From a checkpoint of a small mixture-of-experts model trained on Wikipedia.
Size: width 512, 113M parameters.
Experts: 32 experts in each of 8 layers, 176 SwiGLU neurons an expert, 2 picks a token, a softmax router, 8 empty slots to pick, a shared expert of 320 neurons.
Training: a variant of SOAP for the experts, 437M tokens, 6661 steps.
Below are experts of layer 3 (counted from 0) of a mixture-of-experts language model. Rows are named router (the router's row for the expert), gate (a neuron's input weights, with its number), up (a neuron's input weights, with its number), down (a neuron's output weights, with its number) and show model dimensions 128-255. Each number is 128 + 32 x the weight over its row's rms, rounded and kept within 0 to 255.
After each expert's rows: a language model's description of what the expert responds to. This comes from a sample of Wikipedia text that the model never trained on.

# expert 2
router [169 127 127 180  84 148 164 162 145 132 135 127  60 106 121  49 138 123 160  92  64 170 118 142 118 158 106 140 140 116 117 140 171 172 112 131 182 134 210 108 148 168 118 121  59 123 113 144 115 155  88 131 142 137  86  78 134  84 148  97  94 149 117 172 153 105 165 128 120 150 187 202 104 133 104 150 129  92 176  39 134 125 116  78  89 110 154 157 208 114 118  88  50  97 172 103 146 141 108 168  82 113  95  93 137  82 167 118  54 105  82 156 152 108 167 158 131 168 138 130 139 138 127 142 166 157 111  80]
gate0 [ 93 163 169 101 142 138  87 120 145 133 125 147 152 151 160 118 103 103  98  87 178  93 145 140 117 131 143 139 134 126 147 164 195 117 144 146  84 166  85 127 104 106 131 106 121 129 158  99 138 153  69 138 125  99 117  77 162 136 114 105 169 139  72 156 104 133 153 140 182 118 164 134 137 147  94  85  64 111 159  88  93 138 154 159 122 135 180 140 127 194 146  99 144 109 147 162 102 139 126 112 131  93 109 176 160  80 135 134  92 107  63 108 163 150  98 156 162 164 149  61  97  98 178 175 172 128  91 108]
up0 [156 184 147 171 172 201 147 134 136 202 100 108  94 138 159 118 143 138 108  48 152 120 150 131 112 168 115 106 114  95  98 131 121 161 125 184 126 124 118 120  77 123 147 162 122 137  87 137 136 111 140 100  96 144 125  76 133 149 132 120 145 151 140 144 154 175 130 185 173  85 166 124 204 128  85  92 125  51 151 161 126 156 161 144 172 118 126 129 138 158 154 109 108 127 124 140 135  94 115 102 125 162 122 144  68 113 155 147  77  88 158 145 144 132 194 200 148 139 145 163 141 117 107 162 161 135  95 109]
down0 [ 99 161 154  98  87 188 108 147 116 159  88 139  79 105  68 138 167 102 114 174  58 110 112 172  90 134 132  89  51 125 113 136 121 192 111  92 135 106 132 151 170 143 134 118 143 180 124  78 163 111 134 100 127 134  93 155 147  81 144  90 156 104 105  96  86 113 112 149 140 151 117  93  77 170 131 142  99 118 133  52 145 190 141  90  97 126  96 152 181 152  66 109 166 160 150 156 102 160  96  92  89 124 145 141 146 168 169  67  97 111 133  74 122 179  95 128 107 173 162 110  68 149  77 116 161  90 139 174]
What it handles: Ranges and dates. The word "to" and dashes in year or number ranges, plus month names and day numbers in dates and tables, e.g. "2004 to 2022", "4,", "January".

# expert 6
router [123 146 170  38 112 104 197 100  58 168  66 130 163 106 157 168  74 101 150 126 134 123  89  53 158  91 108 110 130 112 136 153 153 108  96 170 137 137 124 158 138 113 135 139 135  90 109 114  95 143 154 163 177 131 164 143 190 156 196 116 129  81 144 133 171 146 107 154 122 111 151  88 193 161 123 119  74 151 140 124 192 165  66 168  76 150 146 130 143 120 178 147 103  97  88  97 127 196 145 121 112  81 132 168 154 146 108 143  99  92  70 136 109 124 141 124 156 141 141  88  96 152 141 106 123 144  72 140]
gate0 [112 148 124 175 134 109 100 148 151  67 135 112  88 169 159 154 155 133 131 168 161 100 113 162 140 193 158 139 134 144 165  79 124 114 117 158 144 200 142 127 101 145 107 128  86 123 105 101 118 115  86 131 141 118 102 122 110 146 187 136  88 119 165 162 131  62  93 146 131 133 174 143 122 102 158 141 103 141  94 106  93 113  81  95 141 141 112 169 116 168 136  92  97 104 128 159  99 141 189 139  82 183 100 154 134 170 147 167 115 188 125  95 126  80  50 139 154 165 144  84 110 124 143 148 139  68 150 163]
up0 [167  76 138 115 101  98 138 174 120  98 140 145 113 128 170 109 176 112 113 147 127  90 104  92 139 154 111  75 122 209 144 102 140 106 131 143 152 135 147 175 118 118 147  67 108 174 106 126 121 164 103  17  95 114 163 111  76 166 170 151  80 133 103 125 128 120 122  89 129 115 165  80 144  53 175 143  98 176 118 191 151 104 120 137  94 161 138 179 102 138 116  91 110 106 140 164 111 143 111 137  68 175 128 138 135 128 138 168 133 167  88 135  67 106  92 132  47 109 182 158 120 147  75  65 149 117 139  95]
down0 [149  92 196 136 132 206 178  68 106 136 125 131 146 144 176 123 138 146 145 145 123 179 111 101  62 166 127  73 101 115 205 123 123 144 114  87 178 139 104 134 103 146 159 121 149 162  51 118 101 109 112 131 138 118 116 131 180 115 103  93 136 107 114 187  76 173 123 144 148 110 172 101 160 111 167 141 124 113  98  93 102 143 119 143 146 183 151 161 135 169 121 171 109 199 160 209 118 145 139 113 144 107 151  83 140 121 114 147 112 179 132 173 107 158  70 198 189 125  73 148 190 102 162 196 143 117  94 152]
What it handles: Units and countries. Measurement units and country names in infoboxes, stat tables and coordinates, such as ft, kg, st, Japan.

# expert 10
router [ 72 162 144 188 127 129  85  94 153 133  94  97 143  94 100 111  88 141  77 124 155 188  90 116 158 111 126  82 129 116 177 140 103  73 166 146 141 144 184 127 210 115 128 126 172  96 166 165 115 128 140 154 109 145 140  99 170  80 154 117 151 135  84 126  84 111 194 141  83  67 108 101  83 142 173 168 144 173 115  85  96 134 110 157  83 122 142 147 107 157 159 146 147 159 192 115 161 139 143 133 200 148 147  81 132 129 102 133 126 131 122 111 117 150 131 106 112 101 141 175 125 108 127 183 124  86 139 134]
gate0 [ 72 152  85 147  89  88 109 169 115  87 127 146 111 165 126 151 185 113  93 140 168  85 152 114  76 129 153  96 101 164  47 122  94 142 139 168 163 117  58 144 111 129  57  72 140 164 112 144 108 114 125  82 161 129 128 158 114 160 152  87 134 143 112 113 110 120 172 105 123 123  66 181 113 123 170 102 167 158 124 107 128 146  91  88  78 130 121 101 106 125 119 127 201 121 122 173  73 137 106 113  80 148 120 156 117 185 166  85  88 145 170 110 128 118 148 165 109 108  83 147 135 116 151 111 124 124 172 117]
up0 [155 179 102  89 117 119 145  68 126 126 157 146  70 136  87 114 141 178 104 115 148  91 115 168  76  69 155 127  46 109 123 112 112 104 115 133 104 111 134 147 137 208 118 140 138 152  91 148 112 140  84 107 179 115 157 103 102 172 158  73 145 113  98 143 162 161 101 110 161 126  99 114  92 115 136 165  89 164 124 121 169 128 165 110  54 157  86 130  99 114  43 104 174  78 174 103 128 102 123 145 133 133 103 123 146 144  99 106 109  81 113 152 157  74  62  88 111  79  69 157 136  94 154  99 138 137 222 122]
down0 [183 104 111  51 143  91 120 139 114 142 116 134 138 115 147  49 166 120 135 127 138 141  87 142 157  86 103 115 141 129 146  44 129 154 180  89 139  98 175 116 134 151 140  94 148 140 129  94 175 156 203 101 161 139 116 113 183 149 182 147 119  87 141 188 132 146 123 151  94 178 129 141 109 217 137  89 119 129 124 154 140 129 121 158  91 159 208 133 135 120 139 113 164 166  95  90 115 127 195  77 114 152  77 183 153 170  61  93 100 198 156 164 151 143 111 116 107 131 132 182 129 168 105  92 178 126  90 132]
What it handles: Quotes, brackets, family nouns. Closing quotes, brackets, apostrophes, hyphens and the pronoun I, plus nouns like couples, Act, son, mother, children in census and statute text.

# expert 16
router [167 110 101 153 122  93 136 138 127 188 146 166 121 134  96 175 113 154 127 121 149 181 147 113 161 170 152 157 147 106 131 141 217 157 130  44 164 170 182 185 129 124 163 126 177 112 106 149 138 150 141 155 152 139 120 126 132  81 122 138 142 130 159 108 112  88  96 136  78 118 129 138  69 110 136 136 153 138 113  78 131 146  99  83 145 149 157 160 153 126 160 145 120 146 136 142 121 112 127 167 159 170 105 102 153 106 134 113  86  99 200  93 165  99 107 117 123 175 100 127 191  90 111 132 103 122  78  90]
gate0 [100 152 148 122 118 111 123 102 134 148 116 122 130  99 134 172  78 102 153 119 111 131 100 112 114 128 116 111 144 142  83 142 142 144 109 163 123  89 160  78 127 152 150 120 153 119 162 119 133 123 120 163 135 138 100 145 122 144 111 151 136 132 139 115 116 149 159 184 117 138 116 150 127 138 140 101 126 110 193 128  83 108  96 126  73  72 164 112 144 103 134 151 115 121 154 138 126 152 107 131 114 224 119  91 167 108 121 121  96  91 124 153 159  92  87 124  91  97 160 162 141  47 170 133  43 121 110 170]
up0 [170 182 178  95 173 140 160 113 200 146 123  76 131  86 124  89 113 118 155 115 113  99 154 128  47 125  73 114 140 114 140 182 158 146 146 154 103 113 183 127 117 146 146  74 134 206  49 109 161 171 124 129 147 103 127 158 120 155 159 152 197 152 147 117 157 195 172 148  63  95 143  90 146 132 122 103 152  96 120 136  84 116 130 160 116 105 144  82  79 124 140 169 103  96 162 177  98 163 113  94  87 148  95 106 140  64  48 103 107  64  95 181 149  86 139 129 137 132 128  95 174 114 111 156 153 134 110  93]
down0 [121 104  93 117  93 137  83 137 117  86  54 178 113 124 118 112  98  95 139 132 208 205 170 130  93 114 178 142 161 156  90 124 144 109 144  96  90 165 106 105  91 147 126 132  56 153 130 152 190 141 129 104 137  81 130 146 157 128 129 122 148 137 166  99 188 146  95 145  83  94 111  87 136 105 104  84  92 140 121 190 115 103 102 174  93 187 136 168 154 119 171  93  97 154 149  90 103 159 103 173 194 171  96 153  87 122 135 115 108 133 106 170 127 134 106 163  89 121 114  90 149 180 158  90 126 181 114 108]
What it handles: Sentence-opening prepositions. Prepositions, mostly in, plus on, during, after, until, often opening a sentence or clause before the, such as In 1930, In office.

# expert 14
router [143 144 143 112 112 195 125 134 141  99  74  92 123  78  80 130 179 109 152 134 123 144  92 124 163 119 164 154 119 142 156  93 138 157  67 152 149 145  99  69 130 134  87 151  58 141 178 110  60  88 197 137 144 124 206 100 125 142  89 126  56 106 148 153 121 118 210 133 130 151 138 164 156  87 128 137 156 170 182 196 204 182 128  75 189 105 168 137  98 139 118 101 125  83 142 142 147 112 140 123 118  71 137 139 148 103 140 135 122 174 154 140 132 158  78 150  84  89 123 181 110 133 154 142 159 164  99  99]
gate0 [142 117 116 122 184 155  88 114 143  63 114  91  96 127 129 126 107  92 165 152  69 113 169 155  52 147 166 133 167 162  81  80 102 135 139  91 129 160 148 110 155 140 119  95 141 103 116 141 114 159 191 175  90 133 153  79 127  93 116 159 192 110 115 105 118 159 100 134 110 114 117 114 131 139 158 144 118 201 119 124  51 159 162 101 132 140  69 175 115 108  78 150 167 188 152 128 148 154 148 117  72 128 175 142 146 113 100 140 143  90  89  99 141 152 154 107 101 125 168 189  82  89 116  89 183 126 131 135]
up0 [103 123 158 130 113  96 131 159 173 166 126 129 159 101 172  86 109  44 163 129 111 118  81 189 127  74  91 180 138 145 136 132  75 143 150 101  99  64 111 106 125 114 129 125 155 141  85 108 128 108  99 118  75 142 118 136 120 118  90 101 103 163 109 155 120 144 187 142 154 109 120  93 126 138  74 168 123 148 136 220 110 175 102 120  98 154 120 134 123 116 136 100 124 138 154  75 156 155 165 201 145 101 186 163 149  71 107 115 117 139 129 103 129 141 134  95 110 118 109 110  86 163 186 139 132 106 130 140]
down0 [102 143 122 147 111 157 164 119 178  72 166  74 127 154 171  46 133 130 134 146 163 176  87 113 151 128  69 154  92 137 134 147 121 150 116 143 122 151 161 136 123  98 140 243 200 101 106 171  95 162 177 164  78 150 178  96 110 144 118  97 162 119 144 123 157 123 132  74 145 128  93 135 167 162 165 130 139 169 108 141  87 104 101 100 171  92 153  72 117 112  71  98 117  85 180 109 165 120 111 162 119 113  73 111 164 195  97 178 117 160 195 127 121 107 188 128  91 100  97 131 171 108 180 145 151  98 165 139]
What it handles: Name-final vowel pieces. Word pieces inside or ending non-English personal names, especially Japanese (o, oto, ko), Greek and Indian names in cast or roster lists, plus raw CJK bytes.

# expert 23
router [100 109 167 120 116 127 126 165 112 144 162 109 195 131  88  71  78 124 105 122 126 122  94 148 152 106  84 196 105 124 115 126 139 152  89 144 145  56 151 153 148 126 166 106 144  97 189  95 164 131 132  66 131 118  44 181  56 114  89 136 125 154  79  88 116 110 104 133  85 161 133  87  98 153 116 162 129 125 131 133 190 134 103  79 111 157 119 109  73  92 127 156  47  68 150 118 119  94 127 185 116 136 135 116 174 129 102 139 173 125 117 145 107 108 128 155 134 163 118 122 104 122 129  88  68  96  95 124]
gate0 [147 158 161  95 144 156 134 114 128 202 158 132  99 149 105 144 117 136 135  72 107 131 112 114  95 112 160 155 107 111 128 137 148 152 111  69 101  87 163 170 129 118 121 100 162 174 139 195 156 205  99  84 146 147 119  83 150 153 185 163 134 156 147 101 153 118 157  82 123 143 152 222  76 189 158 112 115 119 174 118 150 120 147 123 108 105 177 110 171  77 168 155  62 131  65 114 174 110 210 126 186 113 167 157 162 119 139 132 125 141  98 120 135 105 150 118 159 163 111 141 122 165 170  58 117 111 151 104]
up0 [198  82 145  79 126 135 160  63 198 141 105 135  93 148 141 171 156 115 146 172 133 160 129 141 130 177 140 183 106 173 125 121 130 147 117  94 100  81  96  79 104 145 192  77 177 140 108 164 142 116 122 141 117 141 204 140 128 155  81  88 111 183 132 122 163  99 153 111 131 159 127  51  98 123 108 157 133 108 140 183 102 100 131  47 141 190 121 116  57 142  78 203 112 195  96 102  84 134 116 126 133  96 155  50  52 186  93 192 148 187 108 167  87  70 126 167 155  95  76 139  66 218 149 147 106 184 122 132]
down0 [122 116 103 100 156 139 135 124 123 129 160 119  72 109 168 190 138 132  69 124 103 140  89  80  46 177 170  69 108 174 116  77 134 119  69 149 107  95 132  87 126 124 165 169 154 153 127 112 152 126 193 184 130 197 121 136  97 178  86 120 166  63 144 153  94  96 159  74 159 147 162 169 126 142 170 141 110 130 109  81 133 131 162 105  84 144 150 116 145 109 181  91 141 132 158  80 100  85 129 109 141 117 136 164 150 182  84 172 187 114 151 148 135 177 139 152 131 100 176  74 127 133 109 102 172 137 112  83]
What it handles: Relative words and taxonomy. Commas, that, which, who, how opening clauses, and "of" in taxonomic headings like "Species of gastropod", "Genus of stoneflies".

# expert 13
router [108 170 112 147 152 156 111 159 154 176  50 139 130  91  75 152 200 118 145 140 103 171 114 143  61 155  98  72  83 177 142  77 124 101 115 169 105 120 140 132 155 160 162 115 142 137  77 119  90 127 103 107 100 129 128 138 195 182 188  87 108 130 153 186 141 115 149 147 117 147 100 133 144 123 144 112 119 113 175 144 220 159 115  93 124 106 109 153 138 166 107 186 104  94 128 144 143 112 138 128 162 139 150 128 139 102  64 175 147 108 150 102 121 175 119 120 168 113 125 188 154 108  75 188 171 128  88 106]
gate0 [ 74 154 149 106 194  70 129 118  91 156 110 122 110 143 105 143  70 185  96 163  98 144 139  81 118 133 105 170 126 171 119 184 104 131 148 207  90  99 144 129 112 114  53 138 113 164 120  92 140 104  92 166  78 159  67 159 126 164 144 141 142 106 160  98  96 173 156 100 116 153 161 134 108 138 114 129 161 153 101 107 166 138 165  78  51 120 151 135 105  54 163 129 139 142 148 153 123  91 129 107 165 101  98  98 212 128 102 102 144 136 132 135 113 104 146 112 143 122 135  73 114 117 153 128 141  98  72 129]
up0 [111 200 171  84 188  98 162 106  82 166 106  93 161 132 128 105  69 173 112 163  88 139 125 132 131 160 111 166  85 142 122 168 130 117 125 179  93  73 151  64  97  97 109 129 110 164  70  97 164 116  61 201  98 159  88 149 113 180 187 172 109 117 151  88 123 144 144 116 137 112 101 112 132 166  97  82 137 130 118 102 178 155 163 102  28 103 183 113 132  70  98 154 138 179 174 127 146 148 104 106 127 115  89 106 135 133 102  95 160 136  74 142 110 105  90 146 174 162 174 113 142 122 123 148 124  97  68 166]
down0 [157 185 155 132 130 130  82 143 162 109 105 134 222 132 126 127 109  91 148 117  93 186 151 131  88 102 124 134 129 109  86 111 146 128 185 153 173 121 145 119  74 142 146 155 128 181 139 162 115 171 104  69 131 113 117 134 149 197 163 133 159 136 127 110 144 126  99 153  82  85 108 184 142 151 165 117 157 166 120 140  98 112  85 120 100 127 146 142 149 129  76 100  56 175  94  80 177  79 125 119 147 172  97  90 107 156  84 117 167  95 179 118 106 152 124 161 101 167  92  82 107 116 117 113 145  87  88 133]
What it handles: Name-initial syllables. Short first syllables of names, often Malay, Indian or Asian, at the start of a word, such as Az, Har, San, Ku, Chi.

# expert 26
router [108 114  81 171 113 147  88 137 126 158 154 120 161 151 141 157 142 145 139  98  84 103 160 188 106  52 120  66 117 200 152  74 100  84 120 123 158 135 120  84 107 124  78 171  96 164 149 191 134 180 137 170 118 115 162 120 158 158 175 124 100  77  69 103 132 106 172 130 121 198 140 152  87  68 167 175 120  96 166 149 180 183 137  72 170 133 132 129  69 203 102 126 184 110  92 151 106 145  99  72  59 108 154 109  94  77 134 142 165 117 153  73 150 109 101 163 126 132 164 193  99 170  99 108 187  91  84 100]
gate0 [163 149 138 141 135 120 119 178 155  88 145 119 138 167 102 135 150  98 179 109 146 118  83 176 105 171 183 117 145 170  93 116 148  81  80 150 159 150  78 125  79 124 143 122  85  48  85 127 105 112 112 108 155 139 136 113 124  98 167 146 136 142 181 106 146 139 124 187 162 115 153 177 105 173  58 190 190 138 167  95 143 125 207 168 114 135 145  89  80  97 117 140 143 146 118 120 134 154  34 134 116 119 135 120 158 121 140 173 111 123 110 116 142 120 120 160 112 128 161  91 117 166  88 129 115  99 121  92]
up0 [167  75 163 171 131 107  82 116 136 143 111 127 124 156 132 182 113  58 129 122 185 109  90 126 127 148 137  95  92  99 156 136 114  89 192 129 108 168  93 104 174 105 135 113 127 114 104  71 143  89 100 145 118 180  81 111  97 116 129 130  90  88  85 142 154  88 220 161 147  94 128 151 108 126 153  84 145 108  87 168 109 128 163 104 120  86  89 111 127 106 127 126 115 122 150 139 115 163 130 155 128 142 178 175 101 175 160 173 132 172 138 126  76 181 149  90 165 179 120  78 118 158  94 117 112  99 119 161]
down0 [123 119 122 116  76 126  80 116 168  99 128 131 106 140  98  90 139 118 109  96 175 141 123 111 147 167 163 110 154 160 113 116 129 119 103 119 101 164 175 113  64 108 152 140  64 141  84 103  81 143 101 107 125 119 131 114 155 123 105 101  73 130 107 180  98 154 121 152 153 125 127  64 114 140  32 120 118 151  88 102 130 112 109 114 123 111 179 131 137 104 154 103  39 121 113 147  60 122 115 157 102 164 144  91 150 118 137 165 181 165 122 160 163  90 141 145 131  88 109 135  68 104 105 130 189  89 107 176]
What it handles: Mid-word foreign-name pieces. Consonant or syllable pieces inside South Asian, Turkish and other non-English names and titles, e.g. Kan-y-aka, İ-z-mir, Ka-z-mi.

# expert 1
router [171  78 120  77 166 129 136  92  85  88 166 175 183 125  96 169 156 144 161 158 147  67 135  93  89 156 133 176 145 150  92 140  68 175 105 175 103 141 119 141 161 184 173 140 140 135 199 142  88 133 147 129 111 114 129 138 167 174  81 131 122 165 147 131 111 123 106  96 123  86 134 130 151  99 150 139 183 131 139  95 154 132 153 147 162 141 168  98  87 153 134 193  93 159 153  94 133 130 154 187 133 105 162 146 141 172  91 188 168 132 154 127 125 167 149 142 113 108 103 112 121 124 155 151 114 114 131 161]
gate0 [134  72 117 121 150 160 124  79 139 138 112 129 119 110 151 134 117 184 140 127 147 134 116 105 150 118 128 116 131 161 127 119 120  89 118 131 164 143  99 125 118 176  69 120  76 137  36 121 161 105 138  95 109  49 143 133 119 147 120  84 135 130 160  90 200 106 136  96 171  78 119  54 149 136 146 143 149 126 115 170  72  90 151 129 152 187 144 102 130  71 131  77 167 146 125 178 107 130  86 165 109 155  92  80  60 154 145 107 121 123  93  98 136 123 118 145 132 153  98  81 136 160 129  95  94 117 138 167]
up0 [121  86 135 101 151 141 138  70 138 112 138 127  98 118 155  91 115 171 151 139 163 128 143  93 123 128 109 114  92 117  54 135 139  97 118 131 107 157  80 114 107 163  95  94 115 196  46 149 133 120 114 102 112  88 167 120  97 155 145  93 160 152 184 142 175  96 116 155 183  60 117  57 146 155 140 128 167 121 147 160  58 102 155 143 158 186 135  87 111  66 119 112 172 120 153 158 131 113  97 167 131 124  76  74  62 151 164 148 106  88  94  95 146 145 129 135 128 150 106  93 127 156 154 114  82 120 148 160]
down0 [182 239 173 119  90 193 112 118 153 149 166 167 113 124 133 131 210 143  52  97 113 132 117 159  99  89  66 146 130 146  81 119  59 121 124 135  95 140 176 131  95 139 106 140  85 108 167 129 113 133 177  98 120 114 140 113 155 128 143 120 135 167 142 124  92 136 112 128 183 103 166 142 107 134 143 191 132  91 159 181 100 114 145 104 123  88 144  77 121  39 143 135 193 116 163 204 153 138  75 110 133 128  78 128 100 133 138 127 188 135 134  34 180 188 120  89 127 152  88 114 131  98 102  90 106 128 108 114]
What it handles: Romance-language name pieces. First pieces of personal and place names, often Spanish, French or Dutch, in rosters and lists, such as La, Le, Van, Gómez, Jérôme.

# expert 24
router [ 90  93 110 124 115  92 185 146 129  99 121 104 131 144  73 114  98 110  94 139 104 176 155 146 124  79 109 123 129  84  66 172 112 108 103 121 117 158 122 114 133 127  53  86 148 186 133 113 172 112  86 128  92 151  93 136 193  87  98 132 155 111 106 123 188 128  97 124 113 107 143  78 109 199  75  37 126 182 137 155 108 133  65 110 119 127 120 157 179 152 124 145 110 105 167 126 131 151 102 108 138  54 157 114 146 168 133 125 170 145 120 155 152 123 155 136 148 154  53 118 168 167 153 175 120 146 143 144]
gate0 [114 108 119 114 183 110 105 145 116 143 158 145  93 103 131  86 135 152  86 113 178 151 164 141  87 111  84 126  94  94 101 109 151 126  82 114 125 159 109 117 156 142 156 114  82 163  69 175 200 142 163 111  84 159  61 134  83 155  91 157 159 138 136 163 115 132 173 138 123 153 154 132 142 105 117 129 110 101 114 161  68 180  85 113 180  96 167 185 186 139 121 159 120  99 156 147 124 176 177 151 118 139 149 154 125 130 159 137 101 114  77 112 110 138 186 165 105  70 124 113  81 138  86 123 106 146  91 105]
up0 [105 149 102 142 149 104 116 104 125 132 102 165 143 135  96 166 138 134 181 150 168 117  63  92 155 152 184 136 145 143 130 130  57 144  93 132 113 142 129 155  98 148 138 138 126 112 151  94  89  37 140 141 133 153 143 103 158 168 164 113  82 124 195  89 137 161  85 117 175 136 145 160 102 167 139 139 137 137 111  93 157  22  94 172  94 200 118 102 103 103 120 127 119  98 112 146 141  87  93 140  82 118 142 106 100  83 161 165 153 163 166 119 129  81 121 118 131 156 136 126 202  99 119 126 146  85 122 183]
down0 [ 95 163 143 129 140 151 123  98 107 101 129 151 147 116 195 136 128 112 133 148 148 159 124 113 154 115 126 123  70 104 148 112 125  66  81 115 149 165 147  87 138 120  95  29 113 132 123  78  89  92  95  91 152 196  66  77 121 139 176 101  74 129 116 141  81 100 184 129  94 112 186 153 107 103 139 116  69 124  96 112 144 134  92 143 129 104 234 103 159 103 143 165  81 186 123  93 162 154 122 147 116 141 126 120 192  85  99 148 154 153  90 171 114 117 151  94 129 168 135 141 186 143  79 167 167 115 114  90]
What it handles: Field-label colons. Colons and semicolons ending infobox labels and taxonomy fields, such as Order:, District:, Released:, and score times.

# expert 8
router [118 196 140 117 135 117 133 164 112 164 111 204 113  96 160 166 179  92  81 152  98 107  93  79 137 106 125  89 150  81 109 131 184 145 127  98 142 126 121 128 141 161 151 109 119 118  96 101 115  65  95 139 119  99 138 178 104 104 151 124 134  94 138  66 137  95 137  67 145 152 119  73 166  88 106  66 106 144 154 126  60 160  68 163 154 145 121  92 100 141 150 176 143 115 119 103 105 121 153 171 155 138 125 166 171 153 169 188  81  98 112 128 157 138 203 171  81  99  59 120 185 110 181 104 150 160 127 146]
gate0 [144 158  67  99  82 151 101 120 172 165 110 137 131 170  99 127  87 129 134 110 146  94 144  97 130  93  78  92 117 149 139 152 117  81 120  57 153 198 105  60 132 144 163 165 144 126 227 111 119  82  82  89 125  90 163 116 124 176 136 145 142  92 131  98 125 162 106 125  82 140 138  80 139  98 155 164 139 138 148 151 109 190 107  53 133 124  89 142  58 159  98 187 152 185 107 125 113 137 149 120 140 103 122 108 162 173 121 114 185 126 138 141 107 108 112 143 110 133  97  79 149 174  99 124 131 144 123 165]
up0 [186 118 106  98 128 159 139 107 101 108 156 107 116 129 119  56 207  37 141 124  98 149 140  69 103 116 118 117 172 126  94 132 135 124 192 129 153 205 145 139 183 145 159 115 164 135  82 150 109  74 124 153 114 149 138 188 115 145 172 101 114 168 130 136 156  49 103  87 152 142 127 135  96 146 147  70 150  99 162 134 150 140 126 204 144 130 135 125 145  94 128  91 109  34 168 159 120 116 116 167  91  94 108  96 124  92 127 206 140 122 134  83 189 166 196  36 132 137 149 127 121  51  83 134 126 132 145 167]
down0 [107 159  78 179 114 158 111 102 136 114 152 106 122  74 164  89 159 147 108 132  85 114 111  99 119 134 175 115 139 102  90 116 157 119 154 168  91 149 139 114 164 136 188  46 130 160  64 116 121 146 130 188  84 142 102 135 130 106  95  59 143 155 103 131 171  66 146 107 167 100 181 123  79 121 128 123 149 166 123  75 132 184 123 175 108  98 166 119  63 103 141 126  86 175 166 129 135 109 194  93 111 184 117  76 118  71 110 125 169 180  91  89 102 147 179  74 115 132 129 111 113  96  75 114 114 101  99  90]
What it handles: Prefixes and LaTeX. Opening pieces of technical or biological words and LaTeX backslashes, such as pro-, anti-, auto-, neuro-, e-, and "\" before frac or mathbf.

# expert 20
router [144 179 160 100 121 198 119 161 156 174 122 125  67 132 100 183  76 121  76  96 144  95 180 102  77 165 108 144 131 103 116 131 127 129 178 145  96 115 150 172 153 100 122 126 157  99 137 140  94  95 143 143 141 124 141 153 153  93 170 107 124 176 176  89 176 157 116  97 155 112 107 194 107 140 143  88 149 163 116  84  98 102 151 148  70 165 125  99 139 111 122 118 142 174  61 193 112 128  77  95 118  58  90 157 150 159 112 153 111 141 149 126  79 133  94  60 132 153 166 108  95 122 157 179 147 123 125 109]
gate0 [122 131 124 130 119 103 111 158 116 131 146 165 137 161 158 185 116 116 112 101 124 141 126 135 198 120  93 136 143 159  79 127 110 169 187 134 157 169 106 148 143 169 129 138 101  84 122 120 146 140 143 126 113  70  83 149  58 136 104 158 141 139 143 114 154  90  53 111 146 139 122 106 118 152 127 165 125 138 127  92 159 175  94 169 122 117 128 110 173 142 132  84  94  77 101 134 198 147 177 160 142 125 122 162  86 150 124 155 114 121 179 170  85  75  76 124  64  65 128 150 114  64  79 134 102 134 106 126]
up0 [127 157 125 100 133 199  72 106 128 114 111 109 181  95 181 118  97 108 102 126 174 133 132 146  81 133 133 120 140 126 188 142 201 164 135 191 122 115 124  56 142 127 100 182 168 164  77 121 138 114 143 114  92  98 123  81 116 163 137 147  87 136 145  54 113  48 115 155 155 138 129 160 127 114 154  64 139 130 108 164 177 175 143 121 112 143  98 120 163 149 126  61 122  81 116 105 167  82 143 123 144 114 192 153 106  67 148 119 121 137 124 106 108  88 134 121 137 104 109 150 145 126 164 167 172 100  94 121]
down0 [174 169 124 109  98 112 169 133 135 179 161  84 157 191 141 169  64 157 110  97 167 104 125 134  53  95 178  54 154 166 100 162 161 110 174 174 143 114 144 183 136 133 151 118 101  92 103 119 167 150 127 130 139 132 102 150 108 117 184  71 136 167 172  94 114 152 167  92  77 116 153  88  90 118 138 119 168 137 164 124 140 140 224 154  86 117  88 183 142  79 114 133 157 126 116 136 147  83 121 151 139  61 117 149 141 120 121 101 117 143 142 144 141  73 114 155  88 103 146 150 129 171 142 155  87 114 185 123]
What it handles: Coordinates and election tables. N/E letters in geographic coordinates, plus words like National, State, County, Total and percentage pieces in election-result tables.

# expert 17
router [121 155 108 162 140  52 125 100 115 140 166 205 134 123 189 124  96 158 141 141 121  97 125 132 115 144  91  64 146  93 162 109 171 142  82 128 101 140  75  99 110 141 145 110 136 131  99  71 115 205 113 146 154  77 118 131 171 143 196 178 108  92 130 134 162 186 115 109  70 126 165 113  77 148 135 117 105 126 113 188 184 112 153 117  96 160 180 128  83 102 117 146 156 122 166 165 177  97  76 125 130 127 148 197 178 159  72 143  95 110 110  82 132  93 181 141  63 139 106  75 145 105 124 117 123 118  92 174]
gate0 [184 175 152 119 163 123 134 115 155 129 122 202 155  96 119 160 188 104 153 170 110 165  56 130 106 133 114 197 150 103 139  88 154 174 186 124 110 185 129 125 120 132 117 126 205 127 135 128 122  98 117 116 150 142  96  66 123 104 183 114 151 110 226  87 132 145 158 112 134 117 141 151 133 118 126 121 103  96 144 113 119 121 140 117 150  88 105 171 162 106 121 130 175 147 108 131  94 152 117 143 126 111  98 215  87 113 163 157 104 172 112 109 173 153 161 102 119 101 138 141  70  89 143 145  93 152 127 162]
up0 [163 169 143 122 121 234 186 146 155 117 149 156 130 108 177 111 119 152  82 165 100 147 158 145 100 107  66 114 121  89 136 145 133 117 139 150 137 148 114 127 125  98 113  89 152 192 124  63 103 106 208 108 116 157 107 135 140 123 140 162 109  79 175  85 149  81  97  85 204 115 128 135 133 160  66 151 116  88 130 136 153 124 100 108  93 102 103 136 157  79 164 142 137 130  60 123 185 159 125 108 179 116 121 111  66  81  85 138  78 155 157 103 136  64 110  82 131 110 149 176 130 143 111 169 180 174 116 144]
down0 [135 155 122 161 141 119 126 146  78 116  75 100 123  95 171  67 165 123 156 120 113 116 102 139 100 114 160  92 137 126 156  82 116 134 194  73 105 173 165 138  86 137 124 151 133 131 112 162 141 104 153  97 112 127  72  76 128 120 128 101  88 116 145 116  98 129 166 117 202 120 155 171 130 204 131 182  91 176 204 136 117 139 143  94 153  96  87  67  76 100 242 117 150 183 114 122 132 159 108  91 152 185  89 156 127 139 131 176 100 162 148 166 123 136  97 138  76  96 172 177 132 169  75 141  89 114  95 120]
What it handles: Table pipes and URL dots. Table cell separators "|" in data tables, dots inside website addresses such as gov.ph, citation marks, and URL pieces like www, http.